config.toml
n_layer = 13
d_model = 128
n_experts = 40
experts_per_token = 2
d_expert = 128
d_shared_expert = 0
activation = "squared_leaky_relu"
moe_layers = [1, 2, 3, 4, 5, 6, 7, 8, 9, 10, 11, 12]
n_empty_slots = 20
router_score = "sigmoid"
normalize_top_k = true
routed_scale = 1.5
balance_loss = 0.00517
balance_bias = false
router_cosine_scale = 14.0
init_std_router = 0.0259
lr_router = 0.00123
vocab_size = 6997
norm = "rmsnorm"
norm_eps = 1e-06
tie_embeddings = "early"
optimizer = "adamw"
lr = 0.00344
beta1 = 0.9
beta2 = 0.99
batch_tokens = [32768, 65536, 131072, 262144]
seq_len = 1024
train_tokens = 294500000
steps = 2990
dataset = "wikipedia_en"
Below are experts of layer 7 (counted from 0) of a mixture-of-experts language model. Rows are named router (the router's row for the expert), up (a neuron's input weights, with its number) and show model dimensions 0-127. Each number is 500 + 40 x the weight over its row's rms, rounded and kept within 0 to 999. Numbers have three digits each.
After each expert's rows: "mostly gets" lists some tokens that are sent to it at least half of the time. This comes from a sample of Wikipedia text that the model never trained on.

# expert 3
router:519497480517513602545543523495514508521451546496498535606506522598629481547543455521521437488501500482472513517462432493458528484486492462482557520436460444462489470430496521489528499476461517454488483438500536461522550494504470570553606469492517562500518486483503537527517485469429492520498390430457540450479496512450581441464483506506458456535500479469467534478511474487528493519478
up2:474510533459484523532449525559499509548461502467497526514528428523513510514500513509501524529503467533487556549498530466482542531530480515506549505532476478515459538502497528461421573547484402517526460493480529516490491490469550547499533464468538486475559623492503527455489412477488504459569488516465492508550510524533547651576632526524426568486487513508473493473486432467503479485445
up3:503493570546516449521486505483541547507498507533590518545467566557459513464518497482466503414476483505526579493522486471471444486499510496526488517417443566493486487501522506515531473495565482458557505493466501490472472608468435490471481579456518545538504497482513567583445492486515532482573486509469538557495504518467509532507404487563536481515502502524503532538497440505416643517547
up4:517499499478523562532446484524482481500488514462506444522513516464577499504505492542534488521539471531446451473629505512441484529465490509487455478509504519551438523531545520415507468496459489490479514516622444516485526513563431462509412524491512562509577423500561498482511547504528470550495497482510466526497503498477479513445558427516529486404596557539493571530461458530486573517472
up5:532554547486542456494444508483446493522472529441457460510548466533481505514487553340502493406526569511458475483449542473533477543518502535474545532446485485466531455506494516480486509493452509518537512497485478471504454499478525474447448418491566543565555524537498545594532517539515516529580508504481507441560486550468525581541487472423480485494499456459505417546534482442485524527514
up6:561507494479462549485541523505447506498562445505491479493499559514477538493493479463478516551487566479507485464490468395406459507480502494521527586521489474522439472495589479475564451497530495509460498480525433517500456519548476597445548474498467513564514495474448567580496567509566482515447464473461487508404542559560499512469502501568437414453516457487470445515523537534493479481483
mostly gets: " Length:", " Elevation:", " were", " was", " |", " been"

# expert 20
router:459508543520525646544534606571604477503463468518523523572543468553574532527545461518467350434423524537524532498486432463461500487513508488509530528452504499545499472406481524499534472493487479435510486439512530461528519491560488555496566473450501511515495519511531528526480510534485474508485507516534498455508462437500579485501480527494490502515530547498542494480493526485504515480532
up2:470542486532464492548509488520471442488510435492542451519533575470503515468516540542591462457497461496529448488508468497490506585518450452494422504506572498488518475491494556514538482492498536510545469481514431460511555500516461512543502485425435483517503513512448529566521532496519527527561478505593520460372453473493540456442487555528502568464519516555478526489494504582612520455569
up3:470473446489496557516447570607456440499471485547488495480490437501500450524503496519453422471535494548536576480460493438542507467444547486433520480398465475467577480494471453550508502463486506490514509456519510486471563484555452582550548538442517496534438507487487484523454506529496489504427455495517498538484476429512477474456520542526477409565417496495524484518526526560427519478536
up4:547581518511495511521534518507523592526480603507529469464517482502458551535533486559499467578466508500563508531547471478475473427527497467496484536491507476489478499500476455472509453545410495502534499490450544467491513521455499404440463561483519532508504438466525451508529505447385616507501519475514512395571485482471429502510490469534507471467506518509454463504467548419506474534443
up5:463541496531579473529508547552517557538467511435576437527517485531516537568542454477463520565449540523487483482433455506522458426555504481442521505461559565423445474481512540476471459490526507441468477542521501530518528503468542553505570504493474466531486524539525520472454490491444486584487505547455514422580484600523521469466538562501554549464459467503483541529518564504520550548492
up6:478497456508516527505469523602542503503527480446516473517504492508496502534524467395480506506491471469527513544523492532462475438466522449535496494487564477526466491496571494482559461456506560524475504503600529512498521467469481541540552367471545466506537450572414566485463517452545492528429544544511485482513486519557480551457502568559496389493482521516512587538512502509499531429459
mostly gets: "ya", "ola", "za", "va", "ida", "ana"

# expert 4
router:462475528518478586429544583471521481466503494511513499606448545580589505497567473499515377479470517472488538499420420545453523477502441478478505495469493458565478510444470436505518459467477502466477483472492521457511573507487511531442531451536510496444507527504499560517516460529464443470494463508489526470450577478445533522460541506541503532535552533492473478499449447485542473578527
up0:568542514557440519439520545452511531498469507527508559540536506519524498477473464515432470498560445473545515514494485514499522547545458511557523457468516465524561488490553524465482489494487462450506465444552472470503437534535578466474497433455549516414476493496590494509436519523546466498490425534531436461527485617563474536431469523473604499509516493552468458440515456461528528546504
up1:487431564488500527503432497519485408524526515514597489485493513496516507510519423505452516480441530514515461494480514540512478537515504544529457503510518512488562656491510582548508544563444481540470508492483560445476493536469485480567498505407507554519494406500472498526530563515510513569446466506495492520471521503496468550427499463558496553455550449504533509474431463472539466450554
up2:508444461501547473526467465474482526556475556464486530507484464535508496546471498504391475508464525459472549588485499522513505505455512499511436476499524526454491545513466515496498609469445524511481508464419547485527521590489493563482517543549506433481483518529497505480533461406369518476500518468530473532511563426522530559513504541495501497503474485442578520425499519472471401554454
up3:434516609510499488466532587492499437514503477495494438460536470483552499524519551521494494444505427484536476508452477522579542472571516545481559533464521529472530546425522473444515486451511437473559562494506412390499478493451594543552499539541520506456523427485464467503519474446439499446458473531511538483467518505451515443414522490466504543533519472535462481501474465494495508475502
up4:494491585587483492494468446517539472501462482465533453454506495514531536472487510440538475520526451647495539507487438498474468512573446527544498496527492485540574462481531490494475549467492577519444490499509499458471438482435510529515470379474535508527471518519467486517488546529515510451503401506552543444498486501459511449437442547491491528520486443482600512465500508558570468490498
mostly gets: " due", " Died:", " so", " Common", "we", " footballer"

# expert 13
router:455479556448526566537517568524555458640419590522521468546484537595583492561574492492522433473511544506537531547524464488479488496482496511489517524436441495478492483432471441514568469517493495478504481425481494489566514539504464561479519474561487609476510535500500545493538490471462543484503494456491513422484536466510533467467483488506479527490486483461523513474514434520527482447526
up0:544452469461531583409467575529514472577482510516497487465460486520496465514476486550506498528550555490529571485519506525528455569478523432500492454432462477508518483524490562419559474443572524506511464571528574443467505509516512526473478534534502492515499476406444523499553463507492447473480506546544433488508590473470507473460483547547429473510446465471541487529486534449574574492504
up1:510474565475439489473567565500530496476510463494534433468545483519505612477463505583491466555541553452563472540509492587452511505499550509518501590525512563472557462547544528487479492427529529449461570437514504490445464434507511500492574424495545447436474486464463508546463551504501472500485527586518558494556502514503544453470489537493479481452503484477479486530479566552491462494538
up2:493588532526412482399564494494525467519431511508509469457478465495480552551541511517455499489512446500499489558536462505518465579550492557566489515520512520468475509439504495495522457518520585487522476445547532494510474513494510458504535490534523560518416501459528453513419461471484527487515504501407439479399454528433532597465476494560503449460450465482545438452476547511487520531502
up3:497429528452559529555535502463572468544447488501428400499587555522524511534528518413462496481482605487530490438482420481466501409522510556484597543541455561451487491488509488548571467508505453455529473526456491535542486494488486509481509537478520537483495498509474531482500449502474541526485478444509452419483574492510543495453543436539539554510508469548474497505557453521502528515502
up4:529446500452515555573547487469465499501465506471562522552541478528522472470451551443421510607446482469542520572508522494455509475508499428428543454519450551455510502505448469462466531464494437506521561476512538404466508502456527523523495533536475506511573505518511517523504535568489437455470546542478549460520570502546562498554531476489483415478541460429480492507520535469407502496518
mostly gets: "J", "H", "M", "S", "R", "W"

# expert 38
router:565551538505557587548468565492547450503424547553505521544539451581616500451521456565482424528440499513501494500475436523455521444501489505546493506475508517485510468399491455477469445518425536458487481476520512481571543462522520564475518455485493547488481528480524495533566504518448549470504511480490487537500448516421542481495467517499466498520461482448519522484516423461539451483580
up0:482392559505461537471467488488451487532555554414475511537466493507493475543476407504464466555530479500485539512565530555396508498445503544512473542528503538474437519508573463512546515495410491504478472438469505435512534474535513497496513499562515560514501410476483547501529561444512562513459506462512515525498572442500503501538441523498440537425458495542447488514578473478540501555483
up1:507512524553543494507563571511469484519431508484488470525556521484557504560461524503462499526544527513489473538437505522527461482383501431466467506526456564456529575423494496485507458497503613416521445483535495497509500483477505582517496545509427544527540503487509471574466538563428471465420494501561605497484469464475491486449516491476506476418494507478580492490479515474511474522526
up2:502493495486520532508517575515514500509489452494493509510431426522508480510473435385399521485467528489484480427466539398534564504482527557436436550519499497521519465518477528534489459482538482487510470451501520433526451441466536447500535485466439517528505459455477523496454507610488492545500453481468486477586470438489484484491442524495478535481490460424553578553565554513564487517504
up3:515502473457554494512533492553528506576536501498569616543563506519550517458548500450522488521484522509490463456500498494517491518539526434609477549412502435469520466535531484532511511405515499488505483493557446482549445540505456469529445508479508553536551465591526508492558520579531550478529513581544493488460485530448496475492560530559479468478459516490446538452548482472531422531519
up4:497487506470457463445394510508504515500498508602503539491508508530557464529566430509564490527540425475468491516524433508516444500540484483459511546426450545559468524488481468453522456487420540494535509545419481575585565510492517473497521488557528521539485455537513477503429457532536502505500495437468448553483515505523464457560463501559466525524503603441440506498470572502501535497520
mostly gets: " film", " season", " Award", " song", " Championship", " Cup"

# expert 24
router:528451555502465584492494531552579502555483525473578529545506493643600546523495492478544376510470507565493577495494470490468512535495487471486496499477475502507443475447482493457544450521527525475437472499499546449629517473490555505459563479504505533502472497470485487520470468510482495482465464520438511463485475520475526505523467456508498517538514484415464488481448455448503522547565
up2:518441486539449579543517532506532525449484477488489466488463494510589492546497499594510490530482477430504559582484493473540515544496451537441527482534492570486492505458527490471454526539493469430509475457498499479493549527491422509485470420561547474455523557467404470417468384488441524565544503538470511525461484519581498502491553538499483437514430481487507463420498516515482497514498
up3:493532453433472511495447499541454514504573475531527522493504512543466493521497455440498527469453560459460537598479491457474512496491557528499492557500460558436571418504498515552500550473524521484544471500533494439468440479460483477504479399556461484418501531468497601542555440498505521523539523437483538479504480475489510493415570488473452462429501517527441470477578449565501473511527
up4:513548531554519508477419512521559443446453563506557481469505534499511468541529517542494481524521539561511530433476473513471505437542388500541507435492425466506510482511471425514503468574532523568505535564495512472517487498551440476487528472545522532541566559541500477597532504514514490455539485563508541534523502587499454452548480516537527388491503501456521509476430553511549489471532
up5:454450551494512519536509470475483486588466503467418490483552485504471488455495456513525466479462510461504457583441487484473483495450553472513569504524474475618553537540478452500473468460469551473516473495516482478499490427487451469490534652494500531526537481530509499567495477506519589496501519474464478405520512523495533492547449509542464495544566571555503565526514479535551461421504
up6:490492449549550581472493496507533484508488542498519537492500509553422555530519497498446496562496511627437512567451509431438506518473473453540539518511503553535489504533478483498493513491497524562459498507481537535533538476508455462440605462487515557517517439536443426557536442527492518471513505540500444535423530513463481465396464487542493455470577517459444434547516546520504504522472
mostly gets: "|---|---|---|---|---|---|", "|---|---|---|---|---|", "|---|---|---|---|---|---|---|", " Coordinates:", " Historic", " United"

# expert 23
router:523550551510532591491519564443563416567462530500546497540562516601610492484557438521526375429466498492494487497452495511515523514511487446498504489429420486461478487460488503488524474545476545482509475431493539533576556530539541540509503462478532574496527453503506545551532536498463430548526512478470502488480527507474535441505492495467524545512519526450475517525524473445517519513541
up0:471463536470497494513433483494534518575486443488537428518461491484509465543504532523524536502518412502517549480543527506504552485511447549568514422562538502489505574505565521426485421528491480501476582512491563502546479532467484503497517444510537514504494542449408553541469464522498486467482530464489553543478468523443571492543473391490528451524557405464502583509535507530497500519422
up1:486459465506553534447505534491518596509469549502560459531575494518480471555549497528502465530494535554521528469465511564491416507537528528468422521476495467496498547511553537545520399462517476444465491443519520547600516466497485536541507508449524493453528425486528547458439412529556501550555487558534457549464531469481472419539536497452541552514454557499554467519516513519480528495540
up2:563461560496523441484481515481517512453543537534540518519492469530469523491479498520485454421500485552485477479440489534455475642525486513476484458505473595423491546504430503511518471503516511504543519516528513538499448354522476431517490560467396457504435483550513571470494518471501532505508475473541526471542483482503531442456466504446482493485431545479466511524525421474475492539562
up3:458459522471486496509435532479547499469417563588493533471530588512555425537559467560436513495470487533556493481457494478557475576535469532477552496511442461483439565520530540460498501406517451490528443525532460499529501540463461454551492517471494556553543481475511525507480492512492564466488475454461529548462474536446523470496481548504488561496568603479455446532523444455498487449501
up4:498559514524532467500552538508450530524544502581509436482523474500486479494460494527515444467519471545474528547517504545442442519504465499490496417528458515497430457498517514457551491526595497508531561540496470463463505550445492564446544543525475529439502512510514534469520540474490582523574585489531504488481519592508498570455564451493520433534377507438499507502440442513499570533491
mostly gets: " 1,", " 2,", "4,", "6,", "7,", " However,"

# expert 5
router:463509514530494579528551641502592480565483442533451530549509467631616465508539486555462422511496490528555542538475455460473540486478505492522522499484453495500514513378545506532550477510474543477472481440513510477522515523532541509526591465488529569494483517518522500534506509533433517458521517479461503449476559510501503507458470489479532448513507488507519551480518484525532458537502
up0:552464507467521475481510551508583509458501486555518482495411434545499543564525445543459490480424437485489550508527506469556474474563519629511527481539473561477504564490516471508506487463520464422506553467518518544525530502511531486509511498507454423515451500526428445459487512530464509531450571480463496533551513490500499485483489521406514572429563532425523469468460471411495494525479
up1:534526485486556532432528552538439534539561549580509424523508523497433504574527421515492432511445514469509533485437464512479498504512457502502437518515433492505503482512422478549493511559485456567474511425510551466477459508529532478488557539412482478501420494529472473455421533513529532528603519521511487480545506454527526566495536479456579455518470457537437478528453477492512516533534
up2:478532550528504539518528468493526494539462502455513520457521513500515454578444450499464469501499462568505504481496539431557531528538479532478496518441527514529448473501549509459530523505503437554521515407542444469484542550476474471523501514575543479454532468527467491512523517549518524515446562462483490564491520440446516510484518638482471559440507456465468555454485523357443505543434
up3:531504564478514486601530459437532463501501500498468533514520502479489509517474472504484513535457441604533505489518494484538569537492473567437383497472561496475498527473480418514508518536501455516602505490582531497495434490567518535500525531494446558512532536454485533497446544507444526500514510430494416496407530462544515491493463503457475486540524561494460464548546485418560483541516
up4:486513522536574525503429529520517522600465530512503462485515473541465460488504505487620459484431491453519486490463521562458575509443527498508450497525483525537414504508458474528549421566531441558479434548491547478519415484462544560461458512452440536519517535579516487451467561477461532559562514504513478467483480475530575498455488523485539495434484483463465516551544508509500507492444
mostly gets: " (1", " (201", " (19", " (200", " (199", " (2"